{"num_hidden_layers": 13, "hidden_size": 512, "n_experts": 128, "experts_per_token": 6, "d_expert": 32, "d_shared_expert": 128, "hidden_act": "swiglu", "moe_layers": [0, 1, 2, 3, 4, 5, 6, 7, 8, 9, 10, 11, 12], "router_score": "softmax", "normalize_top_k": false, "routed_scale": 5.2, "balance_loss": 0.00725, "balance_bias": false, "router_noise": 0.3, "router_cosine_scale": 20.0, "init_std_router": 0.0192, "lr_router": 0.00122, "num_attention_heads": 8, "num_key_value_heads": 2, "head_dim": 64, "vocab_size": 32768, "norm": "rmsnorm", "norm_place": "pre", "norm_eps": 1e-05, "positions": "rope", "rope_theta": 2020.0, "rope_fraction": 1.0, "qk_norm": false, "attn_scale": 0.125, "tie_word_embeddings": false, "parallel_block": false, "init": "uniform", "init_std_qkv": 0.023, "init_std_o": 0.0, "init_std_up": 0.023, "init_std_down": 0.0, "optimizer": "adamw", "learning_rate": 0.00087, "lr_mult_o": 1.18, "beta1": 0.9, "beta2": 0.98, "lr_head": 0.00519, "max_grad_norm": 1.0, "warmup_steps": 498, "schedule": "wsd", "decay_fraction": 0.672, "decay_shape": "linear", "final_lr_fraction": 0.1, "batch_tokens": 131072, "max_seq_len": 1024, "doc_mask": true, "z_loss": 0.0001, "train_tokens": 613600000, "max_steps": 4682, "dataset": "wikipedia_en"}
Below are experts of layer 8 (counted from 0) of a mixture-of-experts language model. Rows are named router (the router's row for the expert), gate (a neuron's input weights, with its number), up (a neuron's input weights, with its number), down (a neuron's output weights, with its number) and show model dimensions 384-511. Each number is 500 + 40 x the weight over its row's rms, rounded and kept within 0 to 999. Numbers have three digits each.
Before each expert's rows: a language model's description of what the expert responds to. This comes from a sample of Wikipedia text that the model never trained on.

# expert 63
What it handles: Commas and closing punctuation fused to the last piece of a surname or list item, e.g., Henkin, Pelham, Jr., 7),.
router:576437540568533515531514434528464514560544472491541486509462476463460477462513482455566469502530537527440422534461522469481483547429498473554489496521499552521485539455542423441467528478527465433440511437556522536504464500529462453530536466498558475526534484499503543512553558534551515490492430517455478459493548493534541520420536555496473486563504473472513468499517463480558540583464
gate0:512489500492590428471491537517490534558460435491517474467536469449492473455545545445516481505528511461535493548487526529502459489470565538447476425473528529535552468533514484549451517513562555499463522530509502534537525388464460576560517519434465547504483469509529497555514552540496535445511485550502549454418552507545533574462479482513482529526490496525495535588517459463521516543511
up0:535481546502590485487469470494605488529435460544434514490435489463500487523523464501464536511503490515524523500487532476526566483547555436460471468517481485532476544496553535502543409468522450493477504530506456480530537468435542499486541515466458460470488539560575504562487416559518494572512472478485476493401508439522496468499500542557526457451464466523454514480555489430467525478508
down0:524382484437444494566510469527486518551496476527547480537521494496490488544535524514473477538499496541490529494481478433521370449479485497506480507425455512482578528490474454489434504586505491524490509473467517532469531586540499545541487537477533457501519421516508457561454495523445464489505600428463523446527487465420511483534438506446474502459524454522429485572495502525462473524505
gate1:489486491542518537506468439561460477463383561536419485469585488480476438509526526564508451422499533503488502496553496495481497496462542516542503473550527504571477488470464504456466530506499466543514491449444526516571464479556477460516505518453531432502426485513432467532465510486441510483438499478408486499445530496481490430479417438487451499524497436541490564428564452498457472503560
up1:483566422418483561496537515473522520488531431432519549552447500514533541459507461494459498495467495523510540526405538528465427467536482508455563567479519451461551493530563526460510496502515545465528564479531499528470502530485515438497458481560464571533572522521490477505524586542581445571554509581494509455555463497527483552481571502485528531515434540526503471530471480530489478509431
down1:510536519475534529453515479473470467464409525513415557452532572491480526534519460536403508479476518507566573470530467569544521524449513455439444505578503519517447467442472475494513441518436490470513429480459463497521527480542493401606517519503516497487519505504457463501547471552524524559481409543470496511479510524472500508532418459593510500507459457510536561410578502502568480540509

# expert 10
What it handles: Word-initial letters or fragments beginning consonant clusters, often after a hyphen or prefix, such as sc, sl, fl, -sh in on-shore, lance-shaped.
router:448514524512510505506540511558435488452529455487478531513523512547511508476544483470488515501498526528537567493470457595543569491510445555446400529487545456449490439521533509565582448480390524474550614568492484513424477436475486520537509427508467506524465473480462542527488449528480456509457546575495480481433535479437478494506490482517494455463481478515530480495462540541446505511484
gate0:502496499460483444551513545466479489491478511520475592467582565455556515480505458455466545518539469452535508443517437507513581453443460542495476560461511585482505457540479565513495466470519540581523508536465521459434500510481511494439499602481501565515532566521531444447437422460450490561462461533504501567463427443445533534546479510505501487490480495487440477449457491469441455436388
up0:478550437425475519551507569476494497478513542556544493513553485535521513496413531506524450520455492497542505484399506599556486439591459499532519505512463460520541530502486523472471518532523542542501564489477542396531494452468484456516508380524572501512478482486471524536438536495506523488553448449495463522503513522551533515545551536504563492529501489462478445535475506488505498488530
down0:473479459491500460486490515459459572518492526569519524441505494504420489429533400546465510509447522529520477493417506460539454512460575469492527460544494512440518488471509495438390512525516534550464452472474518558478530494411511478488505572472448523404454523495496578488479499499457576526465498462521474492521480499468579516503490511516437481433511463494477544461588580480476488543543
gate1:461489496501476464484572478589494492517507534451487507523441432479502488533480500525459479490519448388654539474519496589544480591502471528560460483490542548471486493433522419509484454534495471486499471571466480500522503492461477503510523473533429450531501520495461543473481499463500462612500479537599524507468567490462441435492525501495497488539508534561586452496523488375527483508497
up1:452528510524547551533552427548459518537507573487523525553452511504442531516559534554480481470489436476548521486477425507501509570520557562551409477542505522538493497441537456530503453616517464484522492539482546534570534482495529495456483430500476453488519552509491533466467474455471516529466477496570463430491597477468505470448512497513487518493520556479533529526458482442520493537533
down1:534487478541562516474516500501476533493498484475578488474470464552523491476420531555504517428500544399442489548507514472491590491538524474500460582473528500528452539540554533479577489516515522485535535519464546534467483464510532516472492451520508489480475429458518505608546415483501470540468452451542435505506344507466509541502518529461519461468502500518457517557550523566503518550451

# expert 59
What it handles: Word-internal fragments and suffixes like ic, ian, er, less, ous inside adjectives, nationalities and names, plus the word most.
router:445532508581466519539458546526510436450471450542531465546443469584465507495523490492460488552523457569492554423505443484546567456493458474593459529455579522487534503469524539643484418538455539489554520565519478470503488530499516498471528544409529496455461512495469470475465411535484509489449559450496421486446514518567490551558477393564510503501503432541527522524404528472423481402468
gate1:463477557514503462508446523530512511495460517531462568515495459466516470480500503527526488643461522482553477479398491485482448512543453503536492500504510519477541500476487559483477524546472510504510503548444497432502556498477477553537472459481534441464468490515503516514451503481528423588487486496477450455582503529475463542563436468477549489515549449485511478507464473526527485465522
up1:440507503543532490515442500491485520531476472483513577515556558455510473553473478498532510599510556471484455488473415431552463530515467484554490473554441449527549477467449443480459555520545473526493438540527578463507541468483469483525464440482539494452474525547548582544493454497517478439493517491448379477570455489478474501561452459592407477502493482476516534479457560528495503528535
down1:497407508547545507494492470501519495574492577508497481509497495426476472503584501497481547454488478523518444447426561458469488566471443582486560519493499527525499556582562487459447474587469535479462516477435511499554555512475404516499502550518429465487543513481486508535482564523483533473500510583526591486495501517458513391501577500501497578521487493497560475507511481511483418453482
gate2:477471529514500501485518433411521507598494492485532431501573489507441503509476453409437559492526548521530480561520432574491504428499485497550488398501408470483474527485478474457473499534468524528570442518533575503489502471548500519514490469513473547458492508541511487533461520476467502531524557473518458477514591570511494519481460459400444460465477504524466493496528477520575441612431
up2:445490538531481496538471519468551510525456466508554492535505431542478536542525450461482546557497473531506473461495488513502545395504382415541462469470516450492499556476514501532475459602416513547577471556516508494486444528525514515453476524466447469473502542501426507439420492481439490443531525536503463452527554480470518562549437440488494450434520404523467551576484550521485461482443
down2:450523463514520457471510462486496451544513489518473487462472468555471521450487457537444531452485497501438473522490486506495593485525578548577399534477444521456489559462481510596487450473446438523433512535601495518411530450477540488436507506495499514562489439473487508514493482512503550539482534423540586487491527453466435475535455498530447483475507518554518537547576497466555496452478

# expert 51
What it handles: Word pieces right after an opening quote or inside foreign, transliterated or unusual-script text, e.g., "you, RNA-Seq, Théorie.
router:480506466536404563516483541422564484519455426497489505450530455441486533495503534447475538413528579529517488421547538445568479476503523455476542522503454433492528525488348467580510507513510429524547431487537500446433492477478502481528472506456547539459483482464402498467517491558530492445518526519496495487539496466532483547531467502503510461440512475535478531534480471516474544478427
gate0:450466466503555573422475542480526471460499492469522492504511566509556458458540439482493503550536462510526529496473577509463545541555481519458521515546526571463425481556441521518544534483444490525479531451474476464433479525478507451592510368541461510510458506526540474393439471588521523560402460492560468544538490445531455489468489522534452465505483495462509500452530480492499529480502
up0:445418448541464487485459507476573491486544454455504476524553500478539467533504497535449530550527526479472539470567501457542432549476442469456587563479472551527488463519465585516482453507461446494545454428479445510475479538508449449589486556482549420547489522462521481478472481525494527460488526479489471569438454478531496485453484497525430460512514414456569478488538523406481487443420
down0:550572569505445531569503506469443485463586516546529521482506440505543576536490480479549538529567500518526485513508535455467387529454416523467463567496553558597425486460499493514465482541457493554475580540481478500519544513561564513494444502508540462477550486557491493478463483491470492463503492483440471487489493573519520421547526507505498504546479510445516613474447539446478454484531
gate1:521448450539510490494567532459516545519464483526498443522584540540522433499504480558413494488493460525421485515529492554483577456517500457505396486492450507513531476477564506504484590525482479467467589503537453518498484491486480474485480460440484554566489526494469468485489556537453533478528554548553509484503510562586470518520433480480488418448477487460538537496482575517539476546545
up1:504479497521433528491516530443539560497419464519504395506546562556487438538507480499409504519519455568441479475525492501492545442548526467446467549464480550489496482466532559525481545539478465466503585492544417486503492462459475462433423516472451518554475509491450444524493470572451470446509565538499480485445474513527483423508483509477451447488482493507547511515506551480510482539531
down1:488490517491496465448516469480477490516533440490580500550427511543477473512562492519510481492486473537479490452527458514492546497455468513463572502538517494496504504488489464421495506511555523394449481535516527512489429469495577528437481481479526451459496445462530541518543361500478512559460442479512597442455515501527464510519433554480562461497492465478495440491483472485467482460580

# expert 53
What it handles: Heading markers ==, === and words inside section titles, such as Early life, See also, Release and reception, Teams' championship.
router:490502573485532468481570575446553554537436516535510556500495538506448520444475467504496476482505464517515471529537555552562502482505496490476516493459511542482470479545474452393513468525548414524503518455468559498473520513485525514469440520607497540488477481548443509520517518483514463471470469516538546504495464542489507479564474511497451495482461504400542466529493464505452541529468
gate0:437517501505475537490536513490537486580552511464422550508565474550495512492459469514483476486500481527504506489466535547559481462485406527408504533548426498562512476484496514580479441455552497544532469574496483497406455525470449512521562518479525528459490391403554465582518474538409481540500544537495472519525517526536498477524435541454489489420520497530505487463463496460533485487437
up0:425479512573480532472437518480591555607495493521392523479577498543434495505517477495582504511499526544473462450457544547551534494539494466523508554474476480590486490531489483545531426509566474557503495542536542458441509534521538573462475486476465542413443450421510509550519504524378449510444501520538490571518485532554511486584417557467474475519517493545511466467491475448470521462440
down0:512402517553548520425454555517432519568471424491405548525463491495528544505503458514477505434501536535509492494556530504467499508450458435499574472502441483507539505495473486537465527471508434510498500578529533501520467509571514526487454463451434529490520415506499520485444497511508514487475506553500482478445495486443522476539458474526526476514518480486557492377475510467547482516471
gate1:565460566535479524469532530513500509544487495516465497456475499495440460513445530519571483446456434467471543525514553504541467548470527431542528599508514487468446498556438456466550557527613495527572487482483505498544486489575509553492485552501490507447497501577460461516544502557512581543482481494606508456522498500520455487498491544539468492522464438517486497588496550504427500469428
up1:496473515448502497535503489552529541466519500520529449532487465467558522530571616468496555604533455542482453465587446494501481460512449524529534492530495484513567447465462553518469456478504499531393475554462468472546480430486467474415459544480540471570465509515499543518499458488458523451498525488511498512524580498480458464415489432467479505548535516530490521450519533480549550449456
down1:434484448456474494487482548520443489543496475526457482497557492457519546532478432500518524433468467462537540473533506553483552415568489448429490442490539514452566508507492494483427501490512478511508515531467418476504458491447509492508459476451547524501474400400506513482562462525513481512460498501483451586521594571511510466608511464557538508510485487438545375507498545484505468533515

# expert 7
What it handles: Small numbers with an attached comma in lists, dates and table cells, such as "2," in "1, 2, and 3", "October 8,", "2,684".
router:543512565482487466514531489481462511493549491501538523446480462473586462419547547486475495518499490510604509527457520487565476516515467486448518492411510562475479529506459567456472487508562494419490478495500499542432489445495428540529522464493531543536562522539487420475460594491465424459519451513455489544490525503548573510564465491542449587495494432490521507496554500579564514545516
gate0:494503496486565522447440455561545487474485511610523500524441538481493398491478447558475511608485477492509502484521453474470599499508460456565505473494575520550471544564424505558545473439487474508415510427481530500502505464472486512486506533480519479510485541497539521480520459430503490557497496427544516599485506456507515555524468559526541515508522477544499455564505520480478475493522
up0:490519479516473426504561565510553498532503517453485518489527526482573556469486508491538518445531462580494430526493511575495479462460493494554464460516472469448559490509524490547525549530544527551539469520488449500498540574565513543500494489513548467512448493534508533493593458521508501433540520477504521485557503546539502515471471516495427495457532493522502481466509518481474488382458
down0:553486503476487410445567530520490481511493491525471455522465491558539528439556478499481472481405485492540590503531525467490520545550557448478559474431455525460438417508529507452493455479590515395567555558546584610490468472512512419419502499539501524461459493474477367541496507480433474543496482531456468492464564500434485522560444414587531527495511462540511549542484555535553468502506
gate1:468472510499516494550467444566469522575507548453523457501446476535545475573479471469529471427497467501523474506521585485519485519458495469450464446474573449551469567528561460450408536533477557485500531494499476484506404514468470558554594515496489526580483519507532462517484484518505543460496521536502514547532541448458478525445528502463499494583523512473462535491462571500544518570484
up1:449508523488484512535530463462509421464554499504445521497565520516486431519552559552479513464453547536475532543519510570493485436570500489552507547529463513460567429465550528538525494445476446500542529508502483465510542523506502431462448493471498431448543432547408493500539520466551399501448478488463470496587532493539529472550507473472532488438531457517463474473530431585492462464539
down1:548510495561493409544470448527483445503459479475463497487539510453485504448486448513449438533538474505515423552469452474516586451440544518526522520516530536491518513561521542560528484514428489480540545450483486523477582546467538449488486538455520554491492567528536522501441511453479463500518509473538502490494539443485454467495448488433562454506449513497507505487509479522462517546507

# expert 33
What it handles: Articles, table pipes and verbs in college sports and coaching bios and records, e.g., was a running back, graduated, attended, Yale.
router:566487541485530517499555576457503542475558451494540515529493434470418498457501505481482510553501504448532516525440500477453511512586576470481521547582550529475548454530511552506468500473537532516480551473530539534424540557529517500537421497506462530444458528534460475520459466515454531500516469465556561506436465518553593470439542463504498432490529480478479498462520475500520537441514
gate0:492449501488500507499498514508533513568479475519543398428442473439503565504515448595477467526495461475570496472433496547486495491404437497491517512525540493525449473490535535486467452474489470520439535524478503504467467502603473461459512491511505484475477474523527486503541542511501502514509502480537524578487474578527487512490563508520508468519494466481534486502548490480489543471510
up0:479501539569525515490467472501486457461498555504460557459533525540531440467449503438568490457495535567462478539547498456493462475590508476521523490484471518565602453503509471476561599470520562501526507458551435512545578478448481510558486432484526444490579506507493474512548482426570482531507546499461478460534516452525485502509454522525530508469519506536465484468487534493575436505571
down0:505479505462514530530529559515437427541499494569524499490524481463479535483482510459545482514534543437496488399542436471467432492497502555520548491498559520480540506494483516571479512504414476525594470480523478531561483445453454471505566465530444449528496489428544449403503488508538540457560606523529554606470455526588535470464524496537507503507586470516546528547488506523499499490484
gate1:479552518572510490508488530518539455465481475467426532516512529442513464566581462475494504476510487459611489566484555489581521458586542415496515518541554476491524462502492494534515464421471517512524481418465505533523451519519518501530513525530532521469515369515491565483551479514486461527487455498419475541622524467531480467534511499448442496469482588542504557522503440482510510435528
up1:486513475442491548424468454552483503530492550509502465462589503544511460483421583492494512473487510517481452469485475568482483534406501554436494487455455443505527539405555497458515538518536484408488469523482485539487533434496493538512535484456497441491459531492501512497490535420539477520517525494525506441406507537526494506490464483557521488480458432523488439516474538530478455540473
down1:501541536536506526485498536551514495528471476481447548482559447502481508413524549430503454544482472488590521542530455467495502518494493527482527482484490446435533446471540495558438546499564475496546557455519515573441549475466503530520571492547501498449465476538516512550502569492506503549474455533564448519451555435445522588441493505513468489463570453515375426523509417472458459520540

# expert 55
What it handles: Tokens in athletics and Olympic contexts: "the" before Olympics, "at", Men's/women's, m, kg, and pipes in sports results tables.
router:560478453505556488504472509488519530456544393455534499487546485628541474481525507500532528486537505540529506559588506464493462542510471518545536486479525468560506561558524511442494525482539501550416540506556448489466565488458450494513450540443437541543542490540447459482573450510466515470525502462483481518513463457615534532514469430541480512491524450561501471447542659508551546444512
gate0:493479523473526428517526555493496547540504538513457474475501518514464470519512466492543497508527509580415554490530518548525490485609476511517480537503546524481511499555513507529491478489521482558451507558576503481516522486572468569458440535541493548469549451515558547523509483566490530490450446460583461536479519453520494559430424506443383485477517484485473527534476504475448542510461
up0:569401552407467509452514465515540472513481510537487473521486526440480495504457518459498549472518396547462560476517436478487522527537463558529460465573495499508576488518451510471454423508552501498477475590529468516528469528521489531459482578532485457418491523512462539490515536516448514532515450482495516507455485520527504577546497587538479406524460536486505503495533505396533479545443
down0:499526514552518554516507482509527429477493497435447501510466537498517429469469417452479497472507471423526528568517501537478557534500500511452480533427467477526448498484465479449519460537514566474500479546540497485525475519444510468536515434566433515519488476628485425489468516555510521596528386472508423490476473516499491491465395467572361491476483509539508479477491480507508441483456
gate1:510477601558499426514492477464533504484456530500513484513469461452575487452534507440496552533554512520493437457456567540516472492507476537511494607465486528487547493474520595574457489495470445463478529480426486505493511517432464521496461562483485477472492515519509546486494511527514536444521434487458383514487500499541542536543516553505526530515528473493439517481558513470546503467542
up1:525467457510512556508482528529464518472531530471489573476508422489469557525474504568494476497435467489542506504478420495525525450519494534504545456533525463498424493478454425501492511514417541539476533485538451563436521470493528480539490478495534492533472536475459496497462456449408442524542520509476585436507488507472453514475564461533495455537435528558567483530487509446496456470431
down1:494493557493466426462516477492461564486515566505538452482497497552449422462445519488550553528509532549479427515477472456513539539490474529503519379531533496468450496436477508403440540535528467442510570507512566461485511523525516469458561542474511540405487456449486544500491482486500547485504495512532517486547523482577505488427551544544525513582522453484510521527506532501478515538498

# expert 39
What it handles: Middle pieces of Arabic, Persian, South Asian and African names and places, e.g., Ahmed, Mahmud, Zanzibar, Dehradun.
router:472507428499538551471452520547494512490480540481442496448492423538486508464501561462531420460459549467551528449496523485515448519574507445528535537457503536464430487503481503554477420483523569560500545525510487487484527488457461457524445522544532548497543452479526495442489484471539459491534555517482487421474493559462473525483554520455504527502542498558613454510521518524450472447485
gate1:439500560505494478477493509473491474520535516509445448493494449456461524475458578432508479508472568524512570472474548542517522452525515505463591503482533572512492483485536537508543488500473488557496444509541489482563478467505504457491458470473437529523563459504497472523454418533500430481525519513583589435503469542455516457514539573513508518443553453594451454480561420519521500495544
up1:494485482506511558500481492515536430524423498475447512555489473438595544494449564487501427475518522490519532507400548514541510488492619499412513470470516517557492509462446530488599516543510538505525551445565512509570483506459463417517455551443441541526528403538482553521444499539502525524521544480559513475546513485500534456498496511517494567438546467564509567477485424515449494537611
down1:493447513522499470518512461496511475485469417479584496491493442552511438442514505465454516460519481532437441453483499498511510553470535539475605554535530464520535524451496410454475532491535514508459456483455438519514526508444586458477456458578516427466513441547488519517510424435543542507557566450513493510495561489512524544461437463473513440507475501468550413467501526556504518480542
gate2:441548542477477470460497479475501549469494512482483497449551463486447558513562490414475553498546603548495453463577552540495513400503528538493456492453459518481446493400536452513544423511524506479536425566486412458484406496515534576479504523521523521497480491432456507461458462520494429519537557526456481521496430556419450478578463513414508346485511519522564489501452547488536500511429
up2:484371520456474520524529506483461508518509558514461533394534523488527503508473490490524480396510548497476552545510537548502435531480523465502467523549455499557466513564358584540496546439546544494475522529459502553452528488576459505476491536565553466589597412457542589451516549451582585468480437539452456537450419497507515541511546526434507534534475500504519496513542466463506499516545
down2:517537549535484490390512475490512519606445458507456487518539521515450584525458479499495467424491505537441493432588520463502555517563508494512545504467517419501445458505481516543530537554421531507549526557524541580467498466545561485508550546491512530451499413548494492612525464522497451540536498444540503532491489474437494524567454519451471502518561471490498530501569544489490476511492

# expert 9
What it handles: First token after a line break in tables, match reports and infoboxes: dates, section words, table separators, e.g., 25 December, Overall, Construction.
router:563462480506470553493538515443527494522511395486538492479543485481486507489510516438423568460562462452497526511489442530565491479477500586483498450532457457527565519558388475451541456484614548540468465544495528519518476551513480524486433547502475466504524520544495430484517496513505545522505444571480486580457413504535529499548455543501467478498525636543545488463548545499512499519480
gate0:470535468523529506509468459480470501464463468462468442571532491503487519497520464545452556497498494468575424470512522538569539508440439513438584556492493485478478510490544522463466437499470453488458487493489444421526522484475481477541487479519502445467450550543594446567483518538472502491574536487416479517490497540481491540537517498523487471546559495494518467514536480528542504429603
up0:483516434493501556515526488551513463548575533532528478457491461527520484480514581451527470506451572549446526532486434501454411537521512442532482475471508547514526524522475478536506506440476522524501482456491585532526442493528485482523572484471541541501511497495455557373538469453565419475412489489572540481573508508534507532443542501481548486442433453502471558522446489470445468531466
down0:445532498519446529445497440532436473543511465527533517422480495454447466491489491481513464496442518479540494462488529514476508481561482432492473466528514479445490514459464526528472438500525467447494497587439489460523537502526567503536461460505483523459502506558572533470522497469474478557538508450514459446479536489543508579503485499485516482480559531518487532506564550461530531535486
gate1:470505506427570495537411519474519428538481499645544519560547496533507506509531528557419460548495500517478470510549439492572523489470439530526474485502520565476481488449529543528527489472482458559453544485529455513528460564560510504588466489467481471494445568477471469579526488499531468578521542529521439464531463480560515484483454540501552487503537516510465465478490602451464548562444
up1:488531518424510486550429555465510464562482478601508500546554500574459494500511550521466501543496539552487478480510461482532486478502457527574485474523500608523514474471486536522492469456453496576485509485508478527504466495546515502564476466490441476470426596506424474565490510464546476585499480508610433482527485525561515484546472571504523467476598532550499467457495583426416530517472
down1:511521481537541522566488531546537554495541440564538583539540473482507501461543481477521503468531506475544467480513493485518415580493478481549618510474563481537468507531550526493574483479451480536490522566466510466452465384495516481491510430576471496564496501472538476518451517446509458480433471525487381520487481437509541553508481515520553561513427493438570532549462457558460496475494

# expert 61
What it handles: Second halves of year ranges and scores after a dash, such as 1874–1965, 1934–1935, 0–4, 39–52, often in lifespans and tables.
router:561493473448469515466519511490472455492528461470542493481574506544497448447520448443514577420592453446445525546487491498506432535455476516455538457486559532490541497515477473545514523540496479427514538528468504568505449450540512480467531529503527549586535504496552427531567504596490427480477395492500446527552502497474454498496489558538462515476428507412563520532513507468482421475471
gate1:544463424561545514509493504525500516539458491545568555531487541509530558493557545570522498448472487474481513551560483573507549524446499489511486475529508506553518492511517534507457474521530476504463414563488424509564482547567480482578458398530571451567537556512541505525532415508500513474506519510522504529491504421569463573476489558553477414500520543522548458378491511555476551481538
up1:510586571486500521515567518475491520468580521449543552494532484457409507493491478506461484491516451513435491456558566447492458486519453420535484495379509504443444583482489464443446434530507480515477485440505498445455466490509450538485529547477516583534517502491464476440473548509471547509468470514509520454473525493395548454486482535421475532520493444505492560537518488529565486490535
down1:514481467473504476498469387435522465511539492555510460467513514543537450489449478482554552557474423515480480507524545484507521542443526468521514490512489508487483431532423449540487518502468498485480559500502423540458496482452545531476464508485503542448487525609482471531449502523513510483563448481503556499525490527514453446448510500538550552519523478545538499518476496482544460496470
gate2:563462552508489515502472510541484445540494499465450459466473487421559480464531553501484520500478482519489497528421424455583497523552483523539548541519518432515591541477461563525512448483509520493427532515494446471499550487451456534578392504467573474501468479526498510502489473456486485542555474372471487483567496517478476522568562508497558473487525494532465503442601543496481490439470
up2:485486458510513444521518481453503514453482478547456555514453509516480541542543463541498489533498531512570479506486490434476526486496527505449459481489489503482418484483538501535459511504549455445522463467483472517469447500519565505497577491537508510473519476528481534536441519533493601521504486507532479456400530525550527477518529461527442522426462521499514514585514525491528541509578
down2:573539530438514431433487460457530517561418462477506451509513528559554441494457492503503481569453539492489480512486483468520599510467567500505495513510513424468469460510482497506554492544482551480528460466474524487473480412505534512503464556522522535467433522495509476526477496522478482550552503517455483558519539513492422510487520562495479445457568459502523489454529453541476411490472

# expert 45
What it handles: Unit tokens and dashes right after numbers, like ft), mm, km, -meter, 7–3 scores, in specifications and tables.
router:530509419498549509461536545510510528512445474510509467551500517434553520510503507516501485469521498470500518495533532481563504498528527460439487453505477475479508512527490562552565564515510469534511391499480448540518449496555498489472554531472523472558498424512475516515547522536471483518548545515505516525512499486455497452516501598505529490392492505536492454508483521508469540479526
gate0:510524488490540510466517493528527457550482418549595457483555550500525542468564522533464547593461444534501546554520534505462447460472537550492416455488489466458469493569493545523485446474532508480550461517521519475493449523433508428458459519510466498497461489490510449524417437427478521519559472475548541555505508484489455446467562459547510447502444541502520491586537475452446567564544
up0:533459495435539492476536472512565481517477461509511456508527461483544460477539568515470477526531438535491477576498497530466458526480529549471469413482518445538583522530527502430522578510561550462448433492528498525524494514498509495521501476516481507431523439466600447510480460454449510524503486471474586564502555467473388431469563508490455475548426543496513520509553456431517544582593
down0:538517504436488424526468512500467406476498483460497554481532471565565452432569459550496520483535457555545538468507541527555505524417446466484522492468566433469538485549482473479488504467504531510498487509497554504540494554451512560478472484457508499517483507445514462543497526425449493512478526529557426439504457512543473508446444486475467478518521533525526497502439543454491542432510
gate1:475456498580531490539400488484419450519423512509521431525479517431492525463431520494517457495456497450518487481461459491548527496537478481507595471516500501489421526469545492472429584493495443546505523469500497496462478479568482429534457477504541478592508508518467519531518476492476521508518472469478469475512435425474455450495540522515531533512502483469458496498425548517483497536432
up1:490573437520493480504512462539498487523589553511562510478501523579479491536528446432465536505549526515544501565501525526407464449479529486510491525449533516485525492513454502500580423542517570501476532473469528464472535527437436521469446449560451517437477461415487539504438497495548510498497543532535545505536531569554504536532466473468519475529460541541455526490533415512492552533524
down1:396476491519511498487453403516473499533466536513480454469536472521559470509495439456522567498521559478478496459502513522505533487451529459458530515481501524521523436505533502452458489503555516547539535565546510507464509524554478560501523533442439449492436504526594528516542579453571589532455496575481504510450509494401532521528508511510535496474566478548496547526457412445543475500480

# expert 48
What it handles: Closing quotation marks and parentheses, often fused with commas or periods, ending quoted speech, song titles or glosses.
router:488475517522592554531503532476458535552505511548502513553464506523522450478505478510527531518514529519452466490524493451422527562402448489458562425463483586473504551497525514538480498487511497445476470504487521429554423503507469477498499469437509467492500563546646518504540473541487568583540442531446528495461495511575549512502504532543508449423477438475473523492426469516505517501483
gate1:473498537512409518417566516533512470517545424432503570444510430468507554485477502446560502504497499434479451502517495511467466474545521467504480533484490530454506477565447447474534495471496467555475448584500497441464513494467534542525456525554501464437574490514445512482496425582476518520496467500602499490494449501418538488521438525503543549513479492501489515484569548510562485461534
up1:488460535507448517429550503546511497508528478471537544468464390433499564493466516453553511523502538423483458482520523496448503484551506467506500502458496540474519511555477482464495489471485440544476471544478482427497525505426551532529498558537502477465557486504475546470476457532485477488480455491592433484487440531445517475561442534480478542513504536494507465501551563551566483514575
down1:481565468496430529501462457478498538476498568549536367501475495469452490507516525512425508552402520506461524508536580460499554497524533509466419485456467493501466553468535466518510547573515509486530512539539494501575577473482537466579484501508517580424560394517546505533489495461560475449517580469528594530540454505496566469510533566497503557494483442458449502471570552538593481457522
gate2:487512558503453456603444480430510584471539482524534530489500476451454510511457513496419508579521483536554432474527496409525478528504492506532538550453504562473525527479411507520475504515504496543507468457525476512487529451487513503461468487515537493426455508483484471511478443413475488451563476490530498490566492585496561498527492463555520534483529519544461449462470525574527546496479
up2:461434544489456432568476537414499571466530472552508495524474513510459497515537543475449527569543504530520429478514478478513458548537506503489489522522515522471444513505463498479463548531498486501551504413526572545508499519429560419478439431473529499445521522521496524511543478413500419467491470545468501503544439553532552518475483513507493494523505510411521498461534540503550568574498
down2:492487490396560477538488528428529419461515510539425440523536475560569451518490432482505481522451560464507491519495486584518511439535449472496422553517520450570563542487561564498480413447497536491464458477536476507589561503494453540510495448522469461502478518504507556534524490464526501494450514554524502571505461536448484489431470575470479424515453540531530468598449502437503470500499

# expert 36
What it handles: Labels and separators in structured lists: Family:, Kingdom:, Released:, Website:, and semicolons or commas ending database IDs and citation names.
router:506488478451488480524482558497501525521504505480459545443473459581564477496454468521509486433540445475494463528537493535544489567478454479524498515544524497477452556609524476467427529419544509520504455531542556500569508447555474488431605543499498513465537498518573597501560532518504454537428456462530531521505543484518520543552477540501505493549459437513508480449512505529591566520492
gate0:571447478521381547489445495600471516502438540513570474428528514513513512478505518535513428502420475523451500501435582480528535520519438459485484489497520559585486465428524525480490560507481573454419578484553477555486487473529538575553545402489517460543558488437487507520558528504459569498494465503541470490504489495529433514452462491490485525540525504477513502470579528493538524565486
up0:445545541486504449549488502423565505587542476484420548568444525534510493443532525466537522524537511511639525441537496482494530497491446459519563461488461455433460520559538483533567445499533514447460454548472507500506509547572516580485511567454474544473488508503496533469468459506521583414475513458486574498559492499481603495481545492536522514475471507473433470548389509438489561438514
down0:552402464535532529494467530491507516527528456461560505583513447466562610497462498479527528527426491525478528575471552549469508522507554569405489480526506519529487512518476498482538498451478537471479479472515494522481491522529513433512503530518490501455551482461506494487548553512457428588551536448444472462534522492517479524544404467501479552461525556516572403532552551524493479521508
gate1:474529529494544505498454471485499468506503470473481523477426516523527486454485472579556572536463487476520528504509459492486464510506514525604516471520586492491564477523482459523595418470510508461461509480436485418483491492494564555499459488563507557540541489463488500430485521542543433515474527489496540422550518575571443461479521478494591418463454525636539541511497429528444415400452
up1:464466497472556491522487514485483486562491487528461545453405505492507454468549507532559533526506465489519507476486539476529479536483497484547510460514521472476517498507454486481587426523501574463483500467456508446541433477507586515473498504519480542591564494493505535459443490528536491508475496497468558470532499548557471477466487465498532460509431494584563505513477494475452519438428
down1:579480540492498578441514436453542523498535481558499463487509487454486473551531474397518481525442568524531486418499528527543467483481513554500585529532515535466500517522496528469509466431427446476518435474473510534511473523484527478569459469498474443459491482526461492525465545509490446507507522486481501447418485427421558427535484463486506495533529510468447495463527503514579578575501